config.toml
n_layer = 8
d_model = 512
n_experts = 16
experts_per_token = 2
d_expert = 256
d_shared_expert = 256
activation = "swiglu"
moe_layers = [0, 1, 2, 3, 4, 5, 6, 7]
router_score = "sigmoid"
normalize_top_k = true
routed_scale = 1.41
balance_loss = 0.00015
balance_bias = true
router_bias = true
init_std_router = 0.0135
lr_router = 0.000467
n_head = 4
n_kv_head = 2
head_dim = 128
vocab_size = 8192
norm = "rmsnorm"
norm_place = "pre"
norm_eps = 1e-05
positions = "rope"
rope_base = 47700.0
rope_fraction = 1.0
qk_norm = false
attn_scale = 0.0884
tie_embeddings = true
parallel_block = false
init = "normal"
init_std_qkv = 0.0251
init_std_o = 0.0
init_std_up = 0.0251
init_std_down = 0.0
optimizer = "adamw"
lr = 0.000812
beta1 = 0.9
beta2 = 0.95
weight_decay = 0.62
lr_head = 0.00702
warmup_steps = 221
schedule = "wsd"
decay_fraction = 0.722
decay_shape = "linear"
final_lr_fraction = 0.0
batch_tokens = [65536, 131072, 262144]
seq_len = 1024
doc_mask = true
train_tokens = 352300000
steps = 2387
dataset = "wikipedia_en"
Below are experts of layer 5 (counted from 0) of a mixture-of-experts language model. Rows are named router (the router's row for the expert), gate (a neuron's input weights, with its number), up (a neuron's input weights, with its number) and show model dimensions 192-255. Each number is 128 + 32 x the weight over its row's rms, rounded and kept within 0 to 255. Numbers have three digits each.
After each expert's rows: "gets" lists some tokens that make up at least twice as much of what it gets as of all text. This comes from a sample of Wikipedia text that the model never trained on. Tokens count by the router's weight.

# expert 2
router:150138085147143164170118079138149149095016106175096086133106086127135114123098127135169147120132177163115143139095096121124137124111088172155068138072155145129118110115106109051101181150121100
gate1:184107120133080143147091078170154125099100135122130133142149189133130137137100097127074158150136163151143168097132179104136157132093111129118115133209073095168103157146164155100134135125127119
up1:135177152133163105127146128093140072137113113140164172151116111119156143091136137150106173085124139101139103136168125086136110130167135142086124084136146107091138145114139131156118075120177176
gate2:118134169147175127133102098105202069099152093147047137115124126116133126198156136120082148168124142116129143145133124138092146169145124097184122134175185135132167127133135105214106086119144115
up2:141179170150113123166076099150098144117141121117146116101129116175164078076114138097098167175164083140091132127154134148108129089137099143151182090055128060051124151174082127100180158129158102
gate3:089138119134167166162130140133153124148088131152115076126053087163120196143085126048180149117136094128045186176091127135095116185155141104078156150148189171131122154177173130114152108082149101
up3:207152102151057108102153127132066138073135174134129128134134133179116157121157152128137133084110179061172107122148105160091132116128156118121131088102129113096059188158088197131094184121012091
gate4:138226132123167152104104116122178121110146090170095049109133153152145083101122076175139159129118105128085105143118146133121184171089156179130055134101168087186146117061081149111117088090156109
up4:138096103106127099146140148153122133130118105040107143115119113119138134117146179077181193172087153093132201102121165100086126145084154117142190072150149172121165118120077117088175087121150125
gate5:099149101112172137163091141180145169153075070132074094127165178124073104130136087137142151154117085129132092063111142107124148114156134176082164097135087097034186111125070164137128115162112104
up5:110164149128152144068142152140156125147146113100097118148113138105128104170068148080132125093130184115112143149137008098146111086143169089123143106132088142187117165149136147123158134140150154
gate6:101104157166188139074074156105109075144091102146108093115086132092140103177104135163076182157080123161056055101061125106152082167176082114140122096187211124101172144133126142145147107164177084
up6:141089136161106134116086082150055149126117184171094136156127149085133102088132116099163143121048136147125104123118095152134110135096124148130101135145127113099203147139150160095126134103152154
gets: "=", " with", "ed", "\n\n", " In", " by"

# expert 5
router:139125158107109149134114147108176162134025127195175080091084114154135133137085105151142109101075124169145085106100112039160162169138102174137101120141118119145126168151120153143106177137108060
gate0:172162170123141103073136115071156120142123150082100167128196100140122106158157121151138182148098145122157175155135119172091207107199149135093053117059142103121133115104056152147099177103133125
up0:138083087098126137156100096067169112121113128127154170148147110056109108121134121134101078183207120164089102084106106163136089136159086130179134084136098175111147149111145133153127118109136063
gate1:137122132123111125122114110110133131137120151137117154193120116163149116056071162175152114137142163144098090105149146166167099111074134159073176127079132138123074060091127097159066130172127086
up1:096183133086102145113120084082156149111090099145086149126110152157159116126138132118134138139157147119102078114090130122066130060117126135113146094091086151060122126123096094149097129152126105
gate2:147099102125131116070114111141181134116079162147175114145106143132150096138077152170147132104120072144082089177136155139118136116140124077144108235078104096168174151136160132119104134171124106
up2:127122146174159191110175136132063131118132061157074158135103136118157068125114088116142185111137100127128147139147094148132114136116194130113148100145198147137099085114178116096125138064085169
gate3:128129113077128144140139174163131158152113124106105101198150143130148086109109133138162092142118160146077136117111124127126165144112096141112124138103136091115046149207137137113118137185124103
up3:057063108099159143128134103123114137127162138132085100211126085146129118160134164156128124107184119095155118199118134163147119158127087198196125107111146162066141112158131121125143091180138093
gate4:149090130131101117155159114136069093131098052155113146098129086134139128111141123088141103054180126116143134133041134114059132123139144109111119114165102176131110131098126171134139138145049112
up4:108131147112159188122129181163127096139108111075118107089184077065110126162104085138129131086067062166100118092142184113106164174173120168112146104127130151204135150156151139125125134127095113
gate5:125107133103157169111154129109159125133143115131143118127055129132107105142179067136076114156133099092072121131135101125073063042169137123136103144091096171079152138119130129151158106118134090
up5:164157127139104124137125150178193179130137176084079094164048109095137147130126052171138114131123107101134130116134198167062167119137116178093133194093154123111110124137089127084130146114080099
gets: " |", ";", "|", "  ", " /", "gu"

# expert 11
router:198160119147091154111126104099173157082104184148180083123145082118164121109110122166131046120107155147235084131120081117128146111077121141053123160123125209175123131136068129125095148120114108
gate0:160148068115087175113147104146091140142099115213130089112136138145133127072124128134135120171112143099161119121143125121186159171113085147121166142141129174129056126089161103132103157107191081
up0:146119152185109143139144139099174124113122119084118119142160152155092144109133167169140124128179146081040133116108140166110157118144125087126162107070117136149069183188096169107146095128073128
gate1:125142126122138146106126075114137124147131157148129125073124149174122123145139204137115146032088167124096143116087100194117196136158172160122081125067124120133107130071127166135126111149162139
up1:131119133148093143168106148178117160160149155161080108154160141155148088168144058222181135178056184136139106097132110167112116188161102127151140153141158097144014153110120080123097221123120153
gate2:084179128114096118168118152154112078075109109131151135181126107137220149155116084106160091099135101160153158093115111188134123166108120132126075108115131141133165130137122081091082207102119154
up2:115096084091182106126125194130170185138137114142127147139138152084100134140104172128131131101132131090140128129092138067164152085075142164179133094093154041117092187154131181121167109151118126
gate3:137108161130070108119129085114131136133122190087152088125093123133111082119081127070075154092129186172195110105103074087121159116112131117115088123135132147174173135154132147155150112155140173
up3:120104110153147099151116115174086158131116097090113135131080153139128142168119147168145170166185157057101117167099124083162080154110090128158160162166092125079080114106080086126054137106112173
gate4:154245132168123077128133167146166144146137067174109105126113163133150096191111094087138146095150160084123096098143158104114169124094180133117130101109136128161113110135085091115127117087131124
up4:154097115144104147061147097073108132094124160128136122037178114158064108140115158176140128109127119152139186113100152129110119147156168101109104062094099153150147119181157152111125135159173125
gate5:143126125094084098114178128083174124232131147138142120164165086153173072133134101124120108123137099155175077100111106085147106085132102116100159112084175134134190090133104159113156128096115122
up5:092124120145156109153125152108137184148155129116152107133124113128138200139097124123155145078069113101166117101142141111128094112095125133156112180172157088102149093144133134117115141113097135
gets: " the", " in", " of", ":", " to", " on"

# expert 10
router:143196111175135150134029095103146133109045164139131121100086120113126092133127091141154135132081158122141135123127135085110109091068119157086059124079118163149143145109075091138127158098104131
gate1:107121161112203129126111153110120137164112130077093079137099110132182078116127200160098104144111119147114131133064116170167099117088049152135172123096125156179117126130109143162158148128180057
up1:023113075167131114137125190124156114149178129065100186181147124203102139128112141127134130098174163121172135109139154135153150119131113170127152151132187156182153103097132151068188145172186181
gate2:123164141147172128129158081078151116131146107151122105178118142086165213130124159116136129154184174118138138161145087078124171145143076119140144122122159114097144120228109077162095154094106116
up2:067022135180148095143111127121104135117121149157188131133125136118118152170094133106152124097122086129098095097143123146107126150138100089186111158158126148106127201089122135124150090181128122
gate3:159191092161117119118135145116129094080127104140189111153145089144162160127146118120153092114137111086090116163157085151091119107121150146169085177110123158157113173179109136105133085157155108
up3:131077100143125146131108061113111207094132152140140133127163078133116097109146149101112084182114094115074111165230151132107120133158064138123133129093194120169178154158130105165076108170144134
gate4:132061089088146122167139138120118105174066133135050116157112104069155077150063082147111122101101155205144140114134108154131124147179181124099156139129147086100129123139080080122138132115123091
up4:121105112152135153113139143078082170050110139069123148114151131120130168157111178136107092105115105202117157127164089067150138134170081109145127176119144127145129148148143138121068144111148193
gate5:108104177123086127080135131122157086144122081086179092085188119143060066116105115144172067148117157138116128168117116121134115149112060174099086128085136080104118142112128152124118128155142091
up5:150052110108039091142163108203078142124142156089094097119145121146102089186133140103064080105171123141153120150071133178120149108166116103144111183113062136116116132123140092151124126104161115
gate6:144111083105199151115155122167091146071130121104155152160119084151126104111151201147134081095152184137134106118116163114157156148149118142108111213080196154140149135076115095102136117134117128
up6:164167126133119139132174139140127159136154074114117175160096093159139177160150160131155136115116087158080112144094169107099130092172130116082156127078143077106145127083115103147131079142083097
gets: "\n", " 1", " 2", " 3", " 0", " 4"

# expert 4
router:111183093111120190110100123122130190154088122138135102149123116154124128144077087186134107111099159150144111117092072099093176130106087163070107117104151185121158142102088095133098173064115104
gate1:103145069159098165188103123149107155153121127125131175154097121185124134172054099211134150077116200133123017090107101164111102136142104141117115140089118112105112102115109116206066099114110106
up1:154147122084162177124104101116122124131140123182134092156107060182193086154161126204131191105113132084128064096100128164087194161200148127166096120138121110143115060179069164160157147107137154
gate2:112144025170116101092079120101187092155113103196116095190129125085127108123082143137156161097060134114101082083161109115178132114150131167075082148139131067179224093136178114135104103150118075
up2:115111101166105170128167150116141134065154161099059079116112118120106145147118096157115121147174122083091187191117138165111125138091063148135132098137117133092125071145136103104155140151091141
gate3:135104126143169149135156104101177116075099107161121111120147084162150129124105179155179125175160104148127112152133074134141119151162182158126115105135104070153164190158168113111201162118174157
up3:114149094174107143132078087155133137087112119140087127140122096134159103149144133182169125160155095111159082175108143110129109158140171195133079109124083158116191141136167129123158113151141165
gate4:145187105131066191136163142174079116090081128173152136140110096113141087164130135193190099175128108072069057137120122160100150132129157206170130154116059164146109092070166177159103082079116125
up4:110165090176131138143180132119125095086107165148131184138143110147093161136127141164142089183133118098133081093109116126155056134070129066192131103163100129064078092040128171176066107143132116
gate5:154072084080169092206126158105109133101086085073140124129142121150088142167108066109106104177118121113134151137115180150122154145146126213118092191069103227194128111097109115106119118129155117
up5:104130090129127128090167098121141163181142161118123105136138136149123051095147129124149145146149065122176131103140162143150132161095128181064111175170139119155088122125012097075132133147217143
gate6:103153099174032182101101149154130119119110167172099119118130139111202123136135110162139089100178092179099152133152164110078167068170101099083134149160076090139098151122123108124159173133140150
up6:160119061125131114134109086125130096149131140193127142141139152150145141095088132095109181114172148175101143119128102115097161131141109119131184123197118117117092147171160061216149102150120160
gets: "'", " his", "s", " their", "ed", " its"

# expert 15
router:083107120155137178108044084140076146116078181157171148123109138184102068132076145147206072120104148159210171118104102109114145128122088165085099169073145167126133081106110063133104153113101123
gate1:115112172136137148112037083145124089095086112155084054154095121143144117177088117112160118145084118105193141121145158150113135125125168106050071110106151150120123144180171085090107093118078112
up1:123175078155089114075159125149131132141086156126107141133130089128117130166094168182083123117132107092112140143100088160134201134083181102100111172138102117146132164153133141180204147189135105
gate2:140159112169151127128068117088134177130085106099109136133157123090198128103080139122115110091114128077146145132135134181075165136122108151168066092089107147103090172120092163114091104085192086
up2:130074113104083088123130153171160155084136214114158153098126161157150116095158143098143115135094167123126199081121129045126094139100130118118154144105139136118133102117126119094144125128078138
gate3:142166131127143089111155131136162173162093169085100128104126069107134142097164128104175125113137209131188126075155118126155192123163162162122137048100093086095127086169107114085073235127141103
up3:113126086128118136116165142135133107185175093116116111156190111115131163144127136099103153140093161106064098162114115159100142148125181104073167054150113095133168133145038121126102107123141101
gate4:129124103075149137098158093159155132150079096084110092162122105171087072139136120110248130125111123188097101136061083077094127170120095130109139146132153118185105078163129129157104183159080130
up4:082149067107150155065123100073128144152138095103108128109103120099135137176144163099132156091174113099084131144111155062115105137148163113181101155104137099125123183116110198150146174163122156
gate5:122135134096080103165104101179137140208083077119121130125099092096126136105131113155071050147108137146157125125093129121083121127108109145114137129102158135186109100107095100149165126151125106
up5:132151120106147144125117165088109110149143097171134119169197124173162116154102117098123156143104075080177105105154107170195141146122136127082068103195111146151133148100104147116081146072171108
gate6:110124077167130127189083143092122154131088101153092147137122106110065083163141092189131118126134186137069126139125131142158127136097150190076099103068100122099143101106088122146143117153137082
up6:100161112165125120168098162093112174170122095078124145151142176092126103147180168086113109160093125147153069069147091172155163168149085106131148182127158049151129190182117174176098129137119187
gets: " was", " is", " he", " were", " be", " are"

# expert 12
router:138161109114136220151119116104138099080068135132157074100097105205160140130078151119167088035117140168139165165139102132076117111134127146128084187102136123192125098072096111100168089128101086
gate0:105114137154146151073132111114123116122118111096156150105110184100168052122138170164114128129126111108154128153127138106139171164185131153107130150154120092145048152112136116098132160098159151
up0:136090143040145159145123134101048150133108142138140072092148151144094186136091177090132147125081044111131152123146115129094193127153144146186153120145126100190123126136153107115081117161100171
gate1:082141096138119104122135114099185059096136137161094173169109097075050034146067158148108103110077164144168123141112095141100193130107115130091119195155089152071151129125059150142084118211116052
up1:144123079089158165121117108116106175094123124128169160168095144172128177129164139167140112135128120150129132060127145090156099152138163189117082133091123209164117175094130139178116143147152130
gate2:071119145106111148062154084131101110154135164119097144104105123167113062124122085157195133114174125080186112176095099109034132172120101145173161123058092160079067149145117128148160192173092102
up2:058089067092056106159106081111107106135102149108130072044097116130153124077173080091121122130128107109159150200148144159074176119149137146196171089072124111115117145105162111197142160153140106
gate3:144129191107156121094134083132116151107128141114112128185102125133115149128103163145170172096132123099135132153113059152090155117120185148081153134113123173128122182079131094130121145138098061
up3:121117101151107131165136116127114117120123141145112135138148096115118142098135082069099143156095110080129158083150164130167163162144082096154155126147142119116121124237180195104090153095147116
gate4:141140146118111164182164129136163148128127128186146134127100069113160119084166096155109243079152134121158091141125114081091116112147131137098099132101152115137212107127051146119117139177135097
up4:159195108156105119122108134064162144150112083163079057201115116153108075117142100141108169166089165114153086110133146091088132093117099112107140150155128139066087134163105050080115114130147128
gate5:170121069154104100143073078199144107102088110126188123128099136106158081172156149156162116134133083151139179137158138148091152138119106171179103125083100176142163121109149146149108131070123071
up5:070153000100138180091131169115145125099146157146151175137171187106143116136069080085127152127050079174133166115054136110132121102107166121109177152193129127077144127129164129124116161099121108
gets: " and", "-", " a", "–", " of", " \""

# expert 8
router:149198077162149200120067125132109153079060148119145101076112116122164095115084134189171114116086145119153107092113109083064130115083160187113105125098133195142143121134105162115120141094073099
gate1:110117058143090100127117147052116185175102120126172113077121180188112125077123105179099118165150171116137067078154128121115125148136154112149095129152064156138151181125107144146145080174120091
up1:133092125159205097139151166170138128095138161146136126124161130154134098131150129156112083156134170205106112057088139138184139127141113155118164080099119144151139053090107110153115140115172131
gate2:120165072131123137131167140164149131105088142087131144126149118096175085076096081092109131105150206197165109101088112144099113161157193133122098162104090116184132075134122147125171201170133085
up2:111126168158178127060143122166150081170126148155148099109173180125141140111078096117192118149181127144173141167081065095120135172113064140141116100096146128067103151112091179242144094122111094
gate3:134158113191150167178132088084153114095127078125122141129114138166132095166122100129160088144119075121113153116081107095127139130122158139131176157150078153126130125091166118089122111116122108
up3:165086166161118135102174147116104112099121108142110127122130138153191140143110120121103134129106117150117126131109182083184136166106154077122140144159129195149106123116056176155136121125165124
gate4:153107143123152121109101117138146105082128115153174167156174132150086137120111111154153100154135149129168134146136126126151112115157183132140123115139081095101149095135190047028101188105117177
up4:110125172140158068118138138188074147115121179146111141148132124123077139129193111162149150093184090099119173088148067113099052090183132105165098109145070187176110124130123087095140177096103132
gate5:189098162120133240148197134136090148097150143121180148105157089124194164134088160131168112122136151105135178128108116109119069081135189106133161103183145110071118058177136139156116154103082165
up5:136145135184178106162144111144110125157124114038156190140107125128166097098134146121102120096113165147139088132200096111083097083122165148099156129221159203137143034141170089155135082100097174
gate6:198169123134151049166150106102160191152079124092063039081092096186190109104083147161095109120114196134136127084092168170119133151117135137091149132099092133140121100138101128059110137113120178
up6:134185092145135129089121102178105120118124166165144154137139138144146130096182109111127150126111083122130109177161161111131097182198112097147191092106143188137138106153155189173116146164103092
gets: " |", "|", "-", " The", "\n", " the"

# expert 3
router:164180125144150149148071103106134160113051071150145113083129129113137142139128143174151131119113133147152107096142134128169101112132136194090073162098114190156170154089097132124136139112079129
gate1:136178151127103198116137167130103114138101237169078137135105059109145141111129152147096091104153139161090139126026194158090127146177134110074155132116135119156143214083138133104108140057177080
up1:112150135108165094095122102198120119072161134168100099166188142113133133139179147114156147127100143097086173085072167164111113133137102123099107140146134149138119092153132129167110134131122167
gate2:143105141109165177138105107093090186152146110147121161143138111136121151134114117061109103131142098166141169062112104158147148105135150154126137113107152143156107099125108117106093095079153141
up2:124106160137173150157119148132062155139113204121095154106096118150176160151138140071091096135098124110171151091080133114139147159152130162053174171187125104145094142139119116146125093106089159
gate3:155139102117125133134072116140143088152128132132121088170109135137188128151109147148151169095148170127115138137120111125115143077134102155089114129142137122171094151110165104139118117140155146
up3:157151149092067208141082170139143137142140120162162159105156130145143120104108101123066106154116123103174090102141142144184173159118089164164169102150114138098096080153158116094163135119144103
gate4:197198095135113128132156100151174145089050080151135157129106117140117092101149107164175187101108149112120089068137074140109104141164104100135184117112134105121105125152185155095101128128129137
up4:099062144119115155106110156139145088086158144149147149139120072142156119180168170127116164127093127135172153151121115114126156137142166162132095129111084109084156177134042124154092045134099166
gate5:141158076086131138170034110137174117106079108063114102130132090083151097111065111119099135157092168140154119063161188088151129149129129089162157131102118169171163165080109134104135052109096146
up5:061140102100121131180117155176139175162138143203069175126122174142144157146141100166107068173132077109125214133171149127115135201115110159086122191108094117119175032105118084107160184157150122
gate6:075101178075132193127109114151158187169128112182129108154109116134158057114109126216175154132104108165186129093125087104155128182155100179150115094142136103099167118121153076114151056161122129
up6:150129127141122114125108165143116152117163161120116149138165087129107153111114171172078142139169146121132152094163107176179163115149176112125117142101151123057150128122167126112146103147109129
gets: "=", "\"", "n", " May", " June", " Man"

# expert 6
router:155173149195142158133122060095143146155065134152114158151084105159185117090099157176193136129114139127152140141107062103114097111155144176126099134104110118148076167102118125151124132106093116
gate0:143146146107153119124120136112135155189124122152142099146131139166103037183171212189171115108101113182094077103111126142159087148175104089141088172134191159099112132054149172130184159127152108
up0:113148124126074255099134143101185128074135139090156106125188037099170104146134110135146087116101141116140187132107165144070151077123126103167115162147126176089096131096176175131139099162118114
gate1:171139113092093160121094103108120175126111147112188092138097116145137135102108169128176119119163095109187124152101153183112124155114154127150121137082162145168112168057083140116144061153170133
up1:159060144045127108106145125176143122172157106122181102164172099116179119153137122061123165138200110092110173146109145143140106174163150096168067074122104080124135138168128144133117123153122125
gate2:135141171086115199089136146149123135155113141140119087120103125145139166146044137154100154211179135077132134139098092168158141147143105116137136140095078151115085145133158107152084158109099141
up2:144149112127103183150081065138101150138143120163142080103118105129120161152189069140132142116138137103162054093073122145112210132129140123162156117132054137093099126095116189098141131109178144
gate3:159103123130103135135140167128078156185090157126187148140111126118142091099117153173175116140179093124115169125093137182081137101158113149170130171117131183153093142132153166145139140090089105
up3:111131184124107154084132162122102112130119185146110114112116150112111097165090121127137134149169098143108140184120166131114143115135137093146103093118135091153134179090146156150091136067162153
gate4:150106197079136141116085139143199086119096135172123151143123128128179164113083122089120142124158123150147129145097111094160195169163142147139090093136109136149147168144103109138083151071107173
up4:118073108147130077187114154116108128111177107111195094096099157157134145138127192135108140115132166119124122064098201165108176161116104152123096145162171162134166049111145162137103163216147102
gate5:076136156148136173171069134109169144097085060200107109105086085126093191164129149099096095074071160138146139162120141089140195114130129106103143120118098133082099142108196117109090117057100143
up5:139178159174093138122135023139157147204109124116162119174161113154116138078121128104173089140104091157146123107159068118122131144144126145080098141130126076173174104133175070121097116118156150
gets: "s", "e", "on", "y", "er", "k"

# expert 13
router:172148079183132173143163084125159186111068098134183100084106096146078119108096122118165099127111139102142083073102142165110132153104126165056130168086124095165089151077124146157078199090084126
gate1:129146117107068111179148140120129162131111119085144076117100097134095169198161146137075079110105135133190063147089111163144110116102125162097130151144171098134152158120144134099114162105153111
up1:107110143100123180113176132117095130187135133114100091111078042080142137150107090103086155123134118146062102146134144147129087164161153130066110100108101123083141169100121183140151084126136149
gate2:164125148092075153102131118158091112101074128000148107168165143162102118108123106134174086130150163109119128141141135164089148125143124143149167081113091124086109120143155146151157155131144165
up2:098101131144138118100137086137125063123112094068117074084120101127109192153098079152119176117156111099134121153159122141147087071139098112061121120086142137154142152169150166136084155168205163
gate3:161152178139147163137128122043131133170116104129102119094153091078156094122081119133121108078125140165094111135148041104122122102104178098138029081072088136101110165116153092056118182087109156
up3:128144101142117200156125129081116147139119082098081103101094164084165189159172087136146187081180161131140153156194060112127052111116130073153141077149104144080132160112125147113133135140114153
gate4:129127129119144180128098142158161135102167188122062103115093086166134147151172076138139115096139187143152113168096087106033148153101167139182082089148102115033094136118131156077132108136092155
up4:076168077115178140153124163123169227123112099107121148159049177116149168150088109095155171145150111143140123195170071095151094133084178158109152110130140143098101119164159149132125121122091118
gate5:181210117105155114147152160141126171123073091115102068129114138129101125193122157094196108117114159113102066109109021130139116080127172193111128139089104111156140128124146137143170111171118152
up5:075137151157158087143130122085094084112107140094139149083122096099113106088153179165134082174127102138118083165094185152059182171117129134179115067118151119077105138121110138188113118107130098
gate6:175131113148137154117122150170149120172110068180145098115140112121135146139104113131138167126126147109082172097136122088131160050138093068141081142093128131070141165128078119155095224046111088
up6:079128237062076095161086115123144179118118149103127116180148130083135153107142130117163117105140123115190109117058038113155111093094154102132114117154177144117119146133126106158143137163126131
gets: ",", ".", "\n\n", " and", " (", " that"

# expert 9
router:078170125145062135113021087127154154136032119173132110151104058134174144088096147095166157078065133149136113094105126116144132121123146174062151174086130177190131140100091150105072169089106087
gate0:121141110141151138062149083104195107126101112149177131109104089149139145087077150095124129160154111130127087132163159128128146093199097160085138124110125038127177136158129064149095150186175097
up0:168096106157088114149133167205162193129111174094097153092063158147140133089150161145154064153109106147142129104109173073129153171125140130087147143135124100081147134056182087142106124156127162
gate1:117132097086125112187073085167134127093124082107142152117131135181103200149126123113125108109129180098130112151156157129130112128133207165174180063141127146085134107111124113037117131124103149
up1:086087209130136101074130076146068101164132129132087149133149155098174107076125070201086140128124144105080104064226148152158097082151068095153086153086130111112193123089148130160149137130143133
gate2:130108094128146180135102126125132172166077152117135099128124124141113127106139139097153154110143104086142094139190101129099192169107161129127138136137111126157128116070134153141133145117147155
up2:097132104087072116149049172190157114119125150046116143101141129223113122105117150090147159123146104090092078128181162104117139207143140131090100067145142104143138105102089131137141152154152096
gate3:158124128151058131131096107118080117185138094125120088103088119127162179143120203132158091109154114100136127107214154161092120098166142176149105128060127114122142137160171203124197078067103137
up3:044145064117139173198110161170118142140159125152136113122141127120147128170129179109159125134141104073185116084165148089090155165094136155156142117086101111105102157179100127121152135122137102
gate4:123123161173083189203094181159110140120076166143112135172100072091133108193149105130116163150121145073169103111188103154144139164143150074088081086126157090113174143097098161110134124105143151
up4:097134124141094147101147161115102119187183118108123104129092166151121238113156151160096108118186170129122179120150113174144133076132105123165191138134156164124115175133113153072140106114156127
gate5:113165124136190136068080117105118192173093154152150136114122110139139131104134138139088101169151146124150121157102149110147191067134102119118163124121117040092146108045150155119156086115087121
up5:092130179147088125103131131143167111207109225155101184147103139059077095194093142145185166101090117094120135112143100057143113168129124107075109101120079160110072159132127107184146124136138093
gets: "s", "ing", "ti", "ly", "es", "ed"

# expert 0
router:175122119127124142154065121136118136097039086108150115132076132095131112076136078156133156099146130172164107146118079077125099137133152149107084133109114168154168149110093144185122142069124102
gate0:111125078203202108174108155109077183091093128122141075131114149192090093147160117145197108120116159157093135110146184085083125118155092119133100112135146163132112144101146075165130178124141079
up0:113064103120154131114130120102118108099140148148064123134068041073157124135128122166111114091118134150162079137149150109153111121058185141092129139098132036132132132096105168134102106129100160
gate1:169120121086157167131113156122126121131140123183130146116094123181144139137099139113167045101145186140175117099072174130151184111129097117127151118053067103111104181158167100089083134120185110
up1:104127110141126162134197050096097109186122169114124165146134160152165160141088118072099131110176111118132112136143084051099083132213147151144120098126077095081068140153169109148105125161147171
gate2:167123090118124108126147194154136070174104094128133085081103123092065107113114078080117099082099129116135159143166089195108138146175176143140149165131102167184102151200130111120123129103113150
up2:187053164118066145144128137115094109180132141129182084089164095118140093182162158134070140118167160114134090103168076155114106092131079118171141123148068162110122165134114147116096158129116097
gate3:177092165090127124105101090169130141156095081152139157086121101123135139121092093161124091149141170122132171122113166128154117169161111178163089219178079162135156150127152091146194129092183067
up3:111124166140119145134110082098143154157153043124065168080189110125138140125133118174136089149131163173115124092072166121108089150150121113104162135104124110198105125114133155124070124118140160
gate4:116158150093078170096113120079099117116109120165111163117120127108142170158092120122121090147146155129111108113105107151095103109143181123096136150155160164116140173099129090175162120141170127
up4:155153050155167111151115071150081168070149098076140118132208140077150082119095099099095104158122096097125109207098098137094106097152140147140139141117131145122095101076138109168075174112094118
gate5:142180133114105113156127145105178164136125106136078177180070049150129064155077141153151128132131137101157096142078135153144165100135156115059071114094111125178159150084141101162155092063125128
up5:129166133087148101158094107124093137107143072073117165132119158140169176108115135188176110102135152098107094079141144132117142167090077113099110144182126088084100150150064171159185124127162166
gets: ")", "\n", "%", "}", "\"", "{"